{
  "moe_layers": [1, 3, 5, 7, 9],
  "router_z_loss": 0.0001,
  "init_std_router": 0.00853,
  "lr_router": 0.000725,
  "tie_word_embeddings": false,
  "optimizer": "muon",
  "beta1": 0.95,
  "max_seq_len": 1024,
  "max_steps": 3706
}
Below are experts of layer 3 (counted from 0) of a mixture-of-experts language model. Rows are named router (the router's row for the expert), gate (a neuron's input weights, with its number), up (a neuron's input weights, with its number), down (a neuron's output weights, with its number) and show model dimensions 0-63. Each number is 500 + 50 x the weight over its row's rms, rounded and kept within 0 to 999. Numbers have three digits each.
After each expert's rows: a language model's description of what the expert responds to. This comes from a sample of Wikipedia text that the model never trained on.

# expert 13
router:551573536518517468557563444585560419502547497507528486434431551401522572588531481474428493523453478421449462482556416597463502520528476535505449563489621539545554441548550525501474565486534548
gate0:557494511562574452556477549533511547563487544455499520440531530514515493542424541518569482420504508484515491533579522447458553417498522417548431513506424365448464507404534549551552498551524522
up0:482502514476481551555510540456476437498482322407472463491527501508438566514503524436466532554543419498436509498577451526507586455462483561480474501549577516504545440436516507461541526496539519
down0:540454568467458459559464553509435556440573480422408492427429535581561486516469453442488509509500512488647538489519482436466466477463426437559507515472543516453514568537465553506469431491519477
gate1:550543499450530557446490516454510527467508413496574550523570554516471537509493550545492563476450447546470509534606471503524500537447474483511515539577489488538437541542514595590492467568375515
up1:541566511514411507488483608398478531581486471471449518450416516472482424489477559493513436475472452523501483504453482518479481443503570535508505461469526491491458454558457543498474516560532493
down1:492562614467489500545551503425458421523492565589373491434488468596511500481486570539474496453573492491468544419468507481448476439434494558511552455570443541454554479539564487432500519545466510
gate2:445530540530531484500485462546477493398507551578575529535521528489553454577475497595560500543505502523631480410496493504512437505514460475517435441506512515470482437563525570534502452589534538
up2:490474475451502497466512527485516507421480496515570535483525522562591495537535424500541556447504487511603505450548544426495427493537461501520489480507478464469506491520472580507509474541502523
down2:536604497490581545540517546409537512498478454521495453449563513436541483502538491604501404446521539546462542506479457463508604557483460555411475466495564488516457495537457475504580414467472459
gate3:424506537429440352451612501581469558447510505513402509509481490528496487541497438505501467488501404514581491402438514528507482521603508527510514535524481545500520451542510475473576484560469514
up3:528446571553475541495481482404508507541484548489509448469491482468501496481448552538497581535529535397420506474488518485479557552430541419479534584468535453500492571462406550535486501493379539
down3:465488437505591427480496402509388518440535465570477521539449570477438555523552696498499512606541540478495489571529534434446506547547507510471509519480581395414518530518619490495456586459413513
gate4:526498506464466552481542611430544530488478488605481519495480402479486456472480588487512639502516406495559519586576492450549576480576518469505523605536483470498466397442481575457444505477436558
up4:514550473433490560530536538534497573494483466487419393534496496431488482521449536506457479441490464489579508436430562543471554409412515515498348558500455483531531429513525529468518574513526432
down4:521618379578547511536490356600463489470464496476486495480560457468472494559524534454508525474447506529531507573572494471434526486504464487495476572524488483497443511384456483515492516488423452
gate5:467572485510401453474558636527511507469490401616494481499492503546482530525596489542473489611487423513566496520520535493634455592465475432471499558540497543456468432495494439443540490467421482
up5:478503488508554499450513623572501470477506463640501474483447495470519540537562527529430374546492539501531509460526537535597451510480419510472628523529505524497495573485594495489520512521446558
down5:407507425462457555570442549472519436488532593505466598447461529517456417523565422478493460586556529533464462533581504462524465527531458488535532501558471420469392495498503540658487563564424517
It responds to: Word-final suffix pieces of taxonomic and other foreign names, such as -idae, -ensis, -aceae, -ium, -ia, -us.

# expert 61
router:475556564499503477537577410591493444584484494526577466449435510441493557508561476578448527451438529454424474522547477555471496466563508489447449567476556534584539460497582436516459569406552504
gate0:479573524479586426435579470507483406622512553427530504488471508518447449454490537475547459385522488504553491593556494522463568490463505466469544461505422430514507417486552574525458456507465592
up0:539483538512471396505442472462469596503511474552491503501525466451506449478518585474454546475527495473551480651462499547478537521472580508480564421457527532510509517504533436441497529406512394
down0:489578495482517487459472402569447514469526560536468521571440433559459539461491496485508487533469504603476523511459542585520406499508470487483513466502510521539513564456471497507601538527501498
gate1:472547528525565526574477423455535511453480568547570505476532524494504485514544552544466508490495441548491497476481464508566479457500475491481491494341550428487504521444457596420480524544496477
up1:535475497400474575435597545519530533549495491485519414504550526558600491436435444492540649592456569579457482566444517478536506515499464506503501511482521406472518519567368492560462481638531508
down1:459567456591543501515469473396423657528478520496441607478602559566478545463460491512450455489437548484530491521467471522507531465456633454600445435530469435551471366481541531483463503473568513
gate2:549546561561549568522486422458475588456493628509557476552511489479540479485519528449460372446424591537553482397506502499458478515549493591470549455424570386518531588541504436461490491517542545
up2:465485487402363440490540489479513401448506435551442502492552506525475475463478462504581445556553488515480516550622505510525472546395561566551501458560484517519520501486515492565521508426493494
down2:432446447492525491595461516443560589524461477524486514596430542490507408510496549440490471511506477538446513509535552472576594576531466522548457525504435508470447498395534438451518494475454419
gate3:458517423549591505520552386585523457403504512517491480490520548414563493486460493485547452470524570467491514491460516469533504521594515481508425524467496579490544573474377481435540464483507483
up3:525523449534563567528511500607524470468472517459584483475477476480579460529521532519468481520513467464577478533462534505440535484494517521551490462469483367504488432426481497484481507578566584
down3:425518468526518582503495503428473546490499498464498454528507415492480421496396391428547483583588530443471406504498478483501490475476516464515444497436518481464560523445550577465512575524565410
gate4:492563555569504543420540511456509424473475486477406514493434514507425534468470533502489495510476497478555494455482525487444482488565497534462492525481441489518490544498540552490445469560473461
up4:518514539554386589449481475453490505443515459487527433529569480505451526549541467462542473530481625519557495394506556476479510466489486575546440524490481545458482520525533488474478498567510533
down4:545456655472436495624501554540484483475459507533503599530456434541436503504490476388525589578469537536458549512522439542483466555455538478436521401505565472453549546474499447455474454526516468
gate5:544554529498582511491450481502542540473489551506493513516558451456534490508525544541390576389430424494525490489542524459485491459489484471491487501480567410432474396515504524484564539361497514
up5:475487529423498521465543518484512524499508511475474506441620511498581485533488500511487614585474537431487515566390496546495559527515484519524480581482505478543453566477455381551437507547516511
down5:575536521508417494466516481601530477449462502502514513529446465432470548439481489556478629480469569460570489526543559530545473474460458430598528510535529617491543508458515553438419481578575558
It responds to: First token of entries after semicolons, dashes or pipes in credits and lists, like Route 1, Award, Volume 12, McL.

# expert 26
router:555666506516539538605565429587560425472509484520544541435460472460492536537584467496460535587434444445483460484543477593508512524520477493517484519522549485543534465455541512567498522497448497
gate0:501535513509489507506406578478559526580509579528483525509535496542546488552500507546470537479501478452564507435447516496476432435516500561458504530573471351560533488489558513470488514559574465
up0:544517567459470540483418558513521479494480615512523512479571452570544475510487480486474589447518487452489522522486544487441513516445522546476501523528501469515450491505563502442483499581520479
down0:489481517503429356452483572621438582535526519503534519553407564511571443589591477443499574463495527427514468505548460536477555544444495550542523474535510573492468564493538466563482571454502478
gate1:554538477527453443547426487549503457514517462522381490489542574542509418451532546489525390506521566497513493496554511498450521457412502416519473435636548489493497532392504539579541516455512493
up1:525484511468447501428582414532513519515509508554548515495543470539512488527450537482441546575462513459456516532510501481495516542364530580483465479458499624528541491469427450447533519423605516
down1:439426590498562514541472542495450442514515503436531494512516460479455580579491512470434502520483461445435514469487565490388536467439543498383539466419520499400472469499511519433468497401546406
gate2:581452421437681543479514625472506551506514401565592575458557472539527506464543526456510364435396545513594476473485489506471492494502564461478459489437470498494517468594552452439528496489536508
up2:514465485514590656351517575485526631456524457519510434502418507520510569495561448400476412477573497546518508572506531480620508478516469477509517499498453522477515534462503504508501510482506493
down2:577433436493409419599495468629473559531519561372484595514548583499459475536561520570569495492500506462533511551477511478485486579561463464458431557514522451473512560543431452557474368562528529
gate3:557524452430660515486465482452461561444479459445583594546427477393501532462527523502494415424529504446414519482541471509478523417503506489552549527549447440451487460479556620567456456418473537
up3:515552487483551486499473387481474530414516471449526620517451549409490557478501516528503416513546498452422494540555466502470564460431555510552499514509465458488486521472501581516433460445460529
down3:585447510509457420466545530534485461508486449501456535526481494492546564457494442503615490507476414464498529465426519461522500624415456567472589533554449542553483457486390487534493476596426537
gate4:526492513457507458541457568453511575558485486439469487492480460497480527486399439453409532407502537462504494390474519483544491513495423473547523451488542479442481560511427556442542532497624486
up4:515545496574476465492478497497486472466488525487513498494476555507483530524588520468505461605521489467378475614481499529511483470457392467518547533559468476520520416462654522561432490498424524
down4:498565501535418473611518485544463492470445537572564503519476573527544553454595470448501550542457460516486541458590484539441478483513430573514504494533489440533577458449485599455492531474403499
gate5:559500458571476408466495474425452443464514504413498442557393542473492496510497501517484466523498522498528512529488552472388509489513462546467470437441463463471490583537491491447568500471481519
up5:457465509485528531494510518582525561510482491559508571456619433488475508443475524527474530447511517490475502440507466526520495525451503432538502555519548532494464465488504478624476476474459468
down5:611494470633535372400542504539506363508470463558502543466531595529494499575548516532480418554535451525454444440452530508448468501522581379572496444532474535495432488505480567536532489522460393
It responds to: Letters and pieces early inside foreign personal names, often right after a capital, including accented ones, such as ü, ö, ø, ão.

# expert 7
router:514579454513542567630561365667581437508505447545536556472458476453525536600565453503418522549419461441416451410483414551503501483545501469470459550410581520569533512493534457565478554542464457
gate0:535490455559498612472557499562513478493520356480538536519527547479428472455487458511495524502488527479500483570384456500443565549432411547534521522478501428518500463541409479427518478498513484
up0:510520498488512425529474476476458524426511607505478513500482458505572504550522527477506426478521509521503510458565495502606472489511497485516468440542502622483503557519612494514480501501477491
down0:472438611509440500413552516549504458447561546532415554518498525484510536534555467481516554407455490452503500461441570541443492539502502542563534434460579474466557477536511495507560520515563470
gate1:480547483441566430500409519449523465571517520444525468537500340550493434517664513477528479482486536493616488477429520516512499528371525472502531526509463520521511504459485503497469479528472501
up1:512537509535579470445488625474510545498510483532576546532399490494540452473590477459472551570457557544525497478478556537512521507519478516452494547538523551528508561454569531482436524501538496
down1:504458437443491463541430508487469511516595557431603497447538388462443538429545418373437461496397537497438504558475451453608509541420471512495478545434517414501483500441491499540510468553516602
gate2:467550543483508601482505483469514543516511460507498519504513516530496553481528531463553552561528478496513531503387496482451583480461627630488480560582497405487504517506492412403543501568569463
up2:569561510494421380482510583569501475401518497457433444496495559417490467508492477519511526388519521493535506449627512572614465514569444396522508506472448529416486540495507593591512474441377484
down2:650536287497709566469589537534580518456516492536482595405542511561532585470508473452470498508475561585484440535348490525513438481519421519488453493470532454441439531539483492517538477542573470
gate3:494542486450498475467545500490529506529514489397458506533483402538455530518503503546456454457469514526428506506598444534546463520408519438462485504452538460536536535471422488526519494459492584
up3:513412501523588524464442503469468493518484557474517548486529489467455413533510460446531565407556379484610491510492500514383541470676439526529499479427523603524514459511546491497489536518500514
down3:395522479483591476568470378505546511453522552529482555542530390467516508475504617501436533530446485537496548533442513498488499576568439541515427445564594558408456466458544578503569513450485495
gate4:529558502573545513480594639555486506518511537426518540508494500453387580571484441552513522498503551432460509403535490500438510507498472510495407530437559457494506561529546516431443483460493510
up4:514476490484500551575429444481477515450486451595504464502510506523588467416530576457487533487451463514568494663436556517539507503411534463506559507581476505494469387400484488544458521488532479
down4:507405651513438491638355382524425459534523502610553512554615486564502534371570427482448467497523512538549383542461481560501501576512528551527551445476561450587478520536486455555487466415563524
gate5:478604519477481497504430392518474522501489457427522396470527478454480604495511477525518497400546545468490517493552514528512601476487398455527512483547532571398490575391509421486579499616454461
up5:493448537490498498531510546493515534518493544535448537495501520556547469500500526423491465580490456462491507438512526489467479475414547492458475519460465422562464354585525456517435531470552624
down5:453505570446508486503424500624497516491486489523452454572487495448456501429631491644594521482489591469492531488526499441505500431401494565490495538589546440529465531473539527530498500529496534
It responds to: First capital letter or word piece of a label or heading starting a line, e.g. Clade, Date of birth, Chemical data, Links.

# expert 3
router:428558595426528402582573405565561435566510532527534510451437448442428555547565457486467538537447521440439472415573463522520565540554574497442496556432563574533543445481518457502458544457475508
gate0:487545487515585556514505416525505403428494459418469516544394535515491441525525468495398567578512494520470493493503518484409540459419563568477533502437422445497521372513642504475504527544487407
up0:461505539497500299518474514511516538523492505399543513508443546425539477477548512525572512533492456429405517524564477552414483542572503528498512485496509438500487459525511493483524463500444511
down0:552393426521470527384520453394559546421518496535528539578499461552501522549402494557590456403570618500517465546536469420506489449474510475469502526513531560456431524583470574487607598498491383
gate1:487521557531529561506585471520470378372492498528379527499416472457532461533522517582444482489426476470583512552536468463393539505637411505474476559517574499549550397530508548508552537611532558
up1:543458477568504553540461458517532449423493499432466495485553481471494549531558544436492511433416468508562490498516509462481457440496457482451405475522537498483498492553552477614544485500532542
down1:504484592501528428521342470469388608471510491472453536511570526518502516479522495509445440449499510503465368611440562597487455513373442550509515567579450471452423484514515477508457529461508563
gate2:562564481519479552570575528523510499610515560545457441494564501514507557463523430519415497634466500491555484476509493427484518517531529512511477401503530511500554443589613540509530507451442529
up2:478557413505517456439501536502513534481506520567491583498576540545542473523521494517475488438555497516555494537593557510441555544433610536439531494526488480464458611510503456468497479608561436
down2:571416480503510514421460487506537406343422513565565504425496526504456502473476524507574524339505486475398432557514632612508500515461457502502526484493499515482594547532497459484560499502510513
gate3:462510463467509474512593459532521482469506545524474548435482457452544524532495511498498488502438674489422485523503504487552426483618497510549549484504567515512498570562522505531493527443486472
up3:536503487465516489484529484599523427510520465441443487482429457481464594490535468528490576434568476471508483466474486501556512512478517530489472501444526457517476601506412478466507506568465563
down3:560500433478589499443550453589517634449484441469547592405489530478469494495443510484575477416517459552521468564468367577536598470530616497421491528550501510558456539660504523524508431463505480
gate4:514512528476468442446455509567508450409509562562498598507545520449434526481484460559493429511574470493492499388530533511567531511543485554531474460426567493468476575461438516462466476383551548
up4:473514513521537514527543549446527507530519517484563488444495566473468510492522510439521526403462582537475482520497468551553453567477455492476506531576477528527517371506566506574507532542442523
down4:491342490495569488424545523544529474571542503500460445448548532432565505527468494565515509539519481615485519532421512468556508491529526541447440347532509529587496535521439518494604505573537520
gate5:434590519506610543494569471426542431455484527434421544478544449471531442556467558499535465479530418453488485483612539538574619466368570499454400496595536474546510484524515541445534527568537544
up5:522471470544460471564545523488531455491486440489460432510561564518473534516420531499560541468520483535467513574502465526412538507490534592510452473499393418503501555541580568552521516600557448
down5:519520502562499457426430456575522535515540517521501535475521602475444460519471504421469455519564520539448500508475481479474502445500455566464486493495469434485491488446527524460487525497485468
It responds to: Place and country name pieces and the cells after them in sports results tables, such as Korea, Carolina, USA, Spain; also sentence-final periods after locations.

# expert 40
router:562555483542514528596583415611478416484536566528565471437509467371573545528551489489442538514397513446457466522490419571459503517496475520403473553468597510532502493462542513543464557470520484
gate0:567514429507450483451480486521435450517484503483434557567429469547488506561513434567548425473568489560487487513541471452504526531519587494472522476569493529489526496521494510566518489486563454
up0:480490484585459495477441466469465505536512498509519492564507468546398482491487455531500498469597435546619518388570464465481558544586514527563514508521521500475507550523515448574488517554534507
down0:417553306566553483478507452555486551462554529434515612578456571551454492352554501540509462540551434569441496547523558513449517513465483487446437470570477580471568610495457519474517492574432441
gate1:490483499406457551437477443427523421447505528489559470480473576483574545529535572595517565483436561562482486590562457511492436591613513494517512526537556435549482479499414508501452526380455519
up1:501540497425418618406432509397478504462510432452528499523514489497513523481581532486534562454480494516526518641567440494434477536612515512530517512506488461478479446479431476528496505415514451
down1:405573511502550453586485477493479525487571547507565473540577517483442486544442471442471513400577470560437568519557460547473420470509429524518539433453508535475410472472494464543440547468417492
gate2:428493515489512542558554467503493517576515476494469485532512478486545489547450506501521467600454403588460513478451467448422493618607500496519475443361558499453475485549504486473505490506481543
up2:482499552480499614508493454487525555560496509452504499521449463492599551572420514515496554510464505528434519573401527465485541542570526501464544453479565524533452434565523505458459506539480507
down2:455650559520438379556457526480426458576485471522442431428482426498506424532498495516523572462444511542547518593505483487556546457495513473460513475566423517442549470398541547509377469510517547
gate3:502502556449456450546550480471491499490519572470518519476488468471535460506503471533460485483452449487426479511555500512490521494493452536498481520530540466497505591512401489470491476529546548
up3:504502539568554615444510547467478598477516432505512450561565538509451479542495520470431643576509485438503490517410511452557459524515540427504517486452492389521500516565604606508434512464492415
down3:468541480502391516460450492434464491575448513456471386570420575579518488502507551504528495556497461478460503559438491440466491569507484582547489582469578546491505500530530512458511508389503420
gate4:490453449548441465506531404533509473533482453482595407512526529519480425544559489500446435401502501491466519493439404463475404456529523529422444470507423529571495565443468510463490513590431526
up4:477501531485478504482443604491534532478515534600448584524484456544533511413470519535524555530487507519600487507536547458525561561472499444590559491506525479410483398542501470471526493489493539
down4:433397470480504486429451405447465410569540573477487523508492476470391435503484480546522534474521478536489548537494483475501478454522449562467505429561540519579527449486550441497502525441444484
gate5:462490542438481490507498430428472618475494476523515487477474532534497498495451504549587381601534379517545491552531469418423496424557511527516468549459466555507508481516508463446503490494474453
up5:517495491513507532457491515523469445454491449560492511484623489484528570422529457503448599426483498496536519422401490482538463513494477502544505407496512376516549435499469521540500531607535494
down5:510442545541405480557367446563460460487513448460526470554479517485474405494526532584528591507453440490446521570453491476490526460574425482478397476550566510496413505514508481476437522438539446
It responds to: Words inside song, album, film and episode titles, especially Love, You, My, Me, I, as in Take Me As I Am.

# expert 14
router:429555550488519503533583433571543442532500559546528414463361427443535571556575549484426555496453491431474478458571463567440507476501516633451556580454563523558539393441514561492464554439513527
gate2:474480464607568463547466421535447489365489567612469511491417528492476403548549493500512546486487480537473509570526518488518536478433533481554563426508510563531509460526541473502484493548513555
up2:473494470521472510506529503491490424477526584536474519508359446574536462541545471543500523474449449554475483472473473512585540532495555514589491499422533466510478400543497482467444498532464521
down2:553526404529397404435473480448527466391567566528513500478452510529470513521476535452525422401494489535479487549505522474430532507508511401508523611457455516494561482508487441469543491514495518
gate3:516479566529535442483548493505516466502494461443561410527512553484451521492526528438475478517497660362579484493448521551558503536530514508483460493578473549519479499529554632477451529486481534
up3:491513431402508536514504542471535581478513574563501400456500494447531579503462562441449518496478552526416504443408513489568504479509590526527423555448543446476539445530455456573449513534441465
down3:478442425523501528424529509502489572473513560531499611463465454494502596451464432554665492435544478458442466474522523503459507434519517468501489413509493498524613554472509502570503453500528597
gate4:522506498502527496470525487486486432536506549533474547430411444536502554425500453415483505472510621497500488417501493479506588453488454518542477536511537448509445501481589406538586510578521459
up4:466509510568505638505474538499548528372515423461610458493502510571525509478578450507585479531509571488528505423498501537495522507508506465503460530613545486493521401456631554425610495563361456
down4:608563469508490500490479442577535383501462561548463427427466454476571500583547525451463510488494508516508521477535468524474560538500454495515523522567496488402522486486436494504522477595504567
gate5:438479533569504442412607492490506470600485551524537463448431433455474510471505499510550497572552267501521484470618476469521508525557458519438494497459511537489508414615483520483501487455508485
up5:501514473571475450415475382456514427450496639431478513463572527533562499493551476488489502521512474515505508491623460482520447451592455614459542513603584470519497521402524471440540494451471545
down5:530487536521539461527487531755519564539504549577498477531420580633594443468554494421458525558623485476504455494433569531547441438480483530543555488546462498534604548445461432565478535562541480
gate6:549523503525557412520542481559530513547479490580514417554496440469519568500501524509373472592518440520554520447547489451469565537431468519467534433553562495482489452478482540481422508484469544
up6:532466485520451447475525456511454499526478531489505579463648496547611453580565427530560597477492566541476503426476532474531458529465564500465431497515490470544503566450445436513454499502479469
down6:564449556561390457490515488480506475436531498541510491469442491468550468464558535508471513541644506443525548497515500395559450513513542460504520539539548551569475443455491517496506480534575505
gate7:514538509526526497601470390482483504584505555473525471522488529397528577510548488484451579434452506583419486522445490543430435481478500424501532476523509570417517466557595471520451508554485511
up7:513527522568405427546520362568481489553487461564522484494439481475557544455520536482543571505442435580450488476519502499480449502483522512449514520476480515452486533519457509639467507580502479
down7:459602609527462478452521469491495563586567585506538449494469434548496422487492503582533424519488514539526474524543544546519514459483580481487433529499561417571529504590445448461498599553536447
It responds to: Byte pieces of Japanese, Chinese, Arabic, Greek and Thai text, plus digits, pipes and indentation spaces in tables and lists.

# expert 4
router:480565457506543584589612391568536363544494469512479484440485466412543538561598449514399544558461490471495458457514429526513503495525463542448520567498567472584571482533527449560450525484468496
gate0:500556482530496507470457595422485517476505518505524507499532508525546559503525460469524483418545509451598510462532492539525516539537423566510515545548420368478516525502488524534428476488532513
up0:507585499571475447523424530450485518524483462558501547491432583544523522544538447519439456460537540463545485555517482555553460544382516528499482527579445397508528510536450514490519494532490498
down0:527538491565547463459463460504501504373406547573459481437549612465494477428543549531477507361553503437476576383564437464479551536451565503563481553514488415450505535505525526602499557629517558
gate1:510522492406490360477432502382519451586487516555414544487508472540453584508537517462463433531521447494477488513542498538469526580471456493520578565557499521523504466464515480496508526411540534
up1:448522488417401424508382592435514491580515571487460502527495440551441580505591571484471427544499468512406512501510469586434490522506456555564530582502511489569468495459477418427516531421534519
down1:349549595590493514339447391483441427515420480503562571502445551446504428479421507527515521493543503471518476435524548522411567461490559532496495480511524538453447505437418523516506468389425422
gate2:572532481402421426533549536469501493489521499562532550520427546473548539517513494581480528551504509498561490546436450521559494473530380497516608498390491426524469492545539452477546501474455521
up2:533483471450476455486603468464514512441490459644514586461499502454492533481502454534473500564490469568561527522438474454566465458570394440506596471441478545508480435574554475492606535528500488
down2:488531472470528606465586587555533421625514456518497406588499487532450524461462523552453472610467483432548498438440539452493519414505508543462462483491474489388468470530421460463499490454420472
gate3:529534536514485534473442521509492521467508517515461517491547494421523491505449475502537525392473556492474483587553520480575472478520479444475492454568526464466517542519513555479462514571511482
up3:463459461500524506515549452515477495523478451510613452458415479604381508449568503431436416570542499507445501413583518534409557547467485496546448517372476546488488529492425471519500493357574442
down3:438459572509522547505533467514489525488535495492400512520458541404493412408381468593497520535519499504556587413562430437460568490526547447587357462445523544455509538376461471478472500435621521
gate4:471534550405529523470594498532552524523506548506505514522555487485522424482458543490534553476545494450418513562492486538413481478477485438564575549398467545465508476549487554583519532509421508
up4:537475458550563433527480486505474523493513573476472517483447446485453583538560462493479408515486519570562488410517473505577513518513544555414386436521498442496468578380536481456505467565551571
down4:473516474422519603488533572471575460519533505490466604479487410465448553499455577462550437569515566474521462536455532504524488518400529536526534425515470559482553514483541495490439570491491520
gate5:489484533559583505558529540595500564457513533551537411525568511506444569503480480503458565512583483519507529534463540498578563549493394504525431454442474521482523471661501558545433484505495512
up5:551538547555556442553545432553523520607517555535564493497572575469453445497510434523486520509529520514553519473508525435599535590533459460534458505425484554510483469605467559446512448502462527
down5:549606422514500443554542535513479498492502518577490513516398558456494489509516514503487559487493466534539494560534475444571537469485472490508498532576486534497470459625418471489464386494518448
It responds to: Word-initial and mid-word pieces of longer lowercase words, often after prefixes like in-, re-, de-, as in in-f-uriated, exp, conf.

# expert 54
router:406526536478543467535557423550576427543513531449537467457393507459644502543557535533447581489454509444455472504517472540458565448497453532437468560490541546580553484452575485574473565410501486
gate0:533524469570490502486530559470478421527519592381508603497527508481473553460524595466528493563421459499515484509514504515468536501545371601495546481569531566468495403531412499490529482462525527
up0:504550435452506442495514525500514575437485413413503489480459455502474446476512518476523393588531491501438488606616493543545479613540444496465551568523523475523464457482492480526514508475444503
down0:506405465472616436424716455414498425524446577339531529447584435538460506411498463510530522435483546583539489462504504433487403528508475572501464479543507526466545481460520439467538425533460434
gate1:498579528554435449420562457503467505539513448580492509514562526491470525500492505544542424440502588532567518546528597470438494466463546454446464405557523478468505498489505534528470458452562510
up1:501460506506510402456462546453497486558487488468548509493634499499623523503474457560531475454470389440488490470553594475470484493496558537447524533530549537504509533572404453472491498465558569
down1:537455429603575539522571378530640438456435538484444425520497509440574559410502479411496546388535487485487401427560490512504531460437527574486512402471460469458512445428483532569508551495417545
gate2:526498465396522546459562498506477473479516488494552582505466451419572500515468487514473464464509432521493483476452538597543516527575524411521380501444519372561452546512487497478562500487494387
up2:493533477448479464501464562490475415491484432488544508451538479513493399475558469488468554433497591461463487451501525523570425427589503586469486537496486471551557476424468569439436520520511492
down2:575412458502662527543513433512467402587446494473502371490562516475415617501342486524479534555502544514510553516493484554491519462407428467495540433483474533576498569489498464485567521477507427
gate3:501524497514457593612551432544513419552492514503520551452516472447482533491416525525492468540535484545416486473539566491527451560541552477464476502473538476475527528478620524582511504607480490
up3:464473472528555480500536475500551443568512489481474462477461501548515481434558631529518418432477480455527524528458478449486599548408478482515537513537483592506513558523477509566484484528423527
down3:547560457513510415504495439467537506512568492496524523492493531607473472449446593548503432431347519473516452594475480472570479558467488518471542518580513515489519396542581529515547579451558587
gate4:474498500403616520503488477525489539566513486402457461487401476511487561494499454488492514508449455514506509539482512512479499503471480489496513460515499557489426399375491490429525502443493529
up4:499555481437508517555512504561452471591487540492504592517572493455417457461566400514467464443502563482540511437473481497551440484347611634519531524488510602546524484528536495473518487447472479
down4:565506443445532431408385407589496452549462544446521465458551387481522471496456562541437506590456529415500496508526478439494544521546532498517479524493537529499480557516623463511442480535575511
gate5:472517464534461530529497425569515442519524490483480546468557427509470531496486505590464431484544387461501500586449502468468516481488510405517484441512522407509523597463453472461491488495398413
up5:505484451523555544517506533542451523524506580511541495510599471514443516492569470466539506526461537551613484501476488475485512492598488576465439530560553503441479520458468487551515493549418531
down5:532537504573468496409387663416561547532523474535501412431454576570427496461544433488478405435466529583531496448528510491514483435471522476454508464528429557526469449519534455503519510496417540
It responds to: Words and pieces inside award categories and titles, often after Best: Actress, Actor, Performance, Supporting Role, Freestyle, plus taxonomic name pieces.

# expert 33
router:506552599541490446556542457573495416551526531501508499441474475452510539557566552455428535509474519419480460456543430541416537553477534489460493587504549508551586497432542491562447561470443440
gate0:441490488458506479480543449569507500410484508537456510450507505509566442555598481435480369407517355472562514475576511566502507497492514480571488512534520483483476552426468492500557485430573550
up0:472459473430573562478361447420474519483514542483457510484496569445476597430429475472514597521447576522514472415432442503494511439534498484459468540472491561497489425525486552542486473507503535
down0:424346494554472475399497629519438483583529436496540535577504462549490484463530480430473504623558451579436570539440512460480535516475528477560550696456485466578537533446510478514512458594390347
gate1:452530561667578561503546483532503500474492484570583543532514543450502569467500462561487413461480506434422512647528547534436517433554502477478421525496533446466523535468539501524430465492418517
up1:454484498478470450555491452534456406504486549417407570481527450476505516483503560451518524543454453540568501445431506533499505477530582555511578535534499537571503437520486572454499525508471473
down1:499413465418480446466424393565459568557515416341530470487516500502545498534437547483447512523522512546417428424667487464439477556613506482506506527465549572542527507481527488549470660481480481
gate2:517530446510605514489535521576531494446485495575509561478618521458556464494525469515491510470488478474377481489623464477534448553519475497467482496569519475530495431410456555486501499543387465
up2:509471529551510393427457507595488554462480490488459498544467405529425468433523582473470446561472514450477487525505439557499498552451583449462467519558454424495523454485512515530458452511517496
down2:524512613509505487524527519501479480489498482506419506572517526416507457557582410459490493496567554548439585565509464476514474534589476441467473461518473520534452555537516632473556513541520425
gate3:635470438483645538530562566507487545473515438521485473511621414496470460561513536531473525469491466525578514550496458518600613508435511505469460548469467489472467475397450455469559496444508418
up3:465485481506566412451481463495508515573486460493472574493517419539484475473591411417469438556444519521472518519543528554487470441438522430565528423619469553520511469461509560489519545517538492
down3:502420407509678574549586505401627470495502448529480484520461513428517530575402533550545458511495422632477496439433493497481582508518535559415466464485402513399490407535454600590563409561470448
gate4:517499493417508516513501560494507480443495360455546516480491527478396495496529577384456339539494583474515512463584472524539496518523456494563414597568482472508461543423498537372527523535417386
up4:488543487507470481566529451505517537507499556402515491513405488486531474556516558465472538611506537507585519480589503542437489501617572530449581470521572470407486548489483447489499485477485468
down4:419475604550507475577452560336504472470528530470482492456460499497466506558534484457582429500502362590518495553508474527473503539463527484558572394461422524422482514470507394560433411504459558
gate5:519529543472547511476532469500523464483500502542576633516455623428503501454470553471532466555536603455579513517505470496404529551441486540518517520545497511547447406546488542416458534452611502
up5:454465494535602407540502502538525461635512540464551544533435448536465480515513457483428486561515500542521498523423488518474462597431477558485500486451463495504483481475353436421465454583545497
down5:490496433565616595428581606530501528467487523484503443508530630534509548580446478446468530497458500489503487484533608444518529473468508493489461575424527419567570526494461547424423521485436498
It responds to: Byte pieces of Japanese, Chinese, Thai and Arabic text, plus odd mid-word pieces and decimal points in codes like EC 1.1.1.312.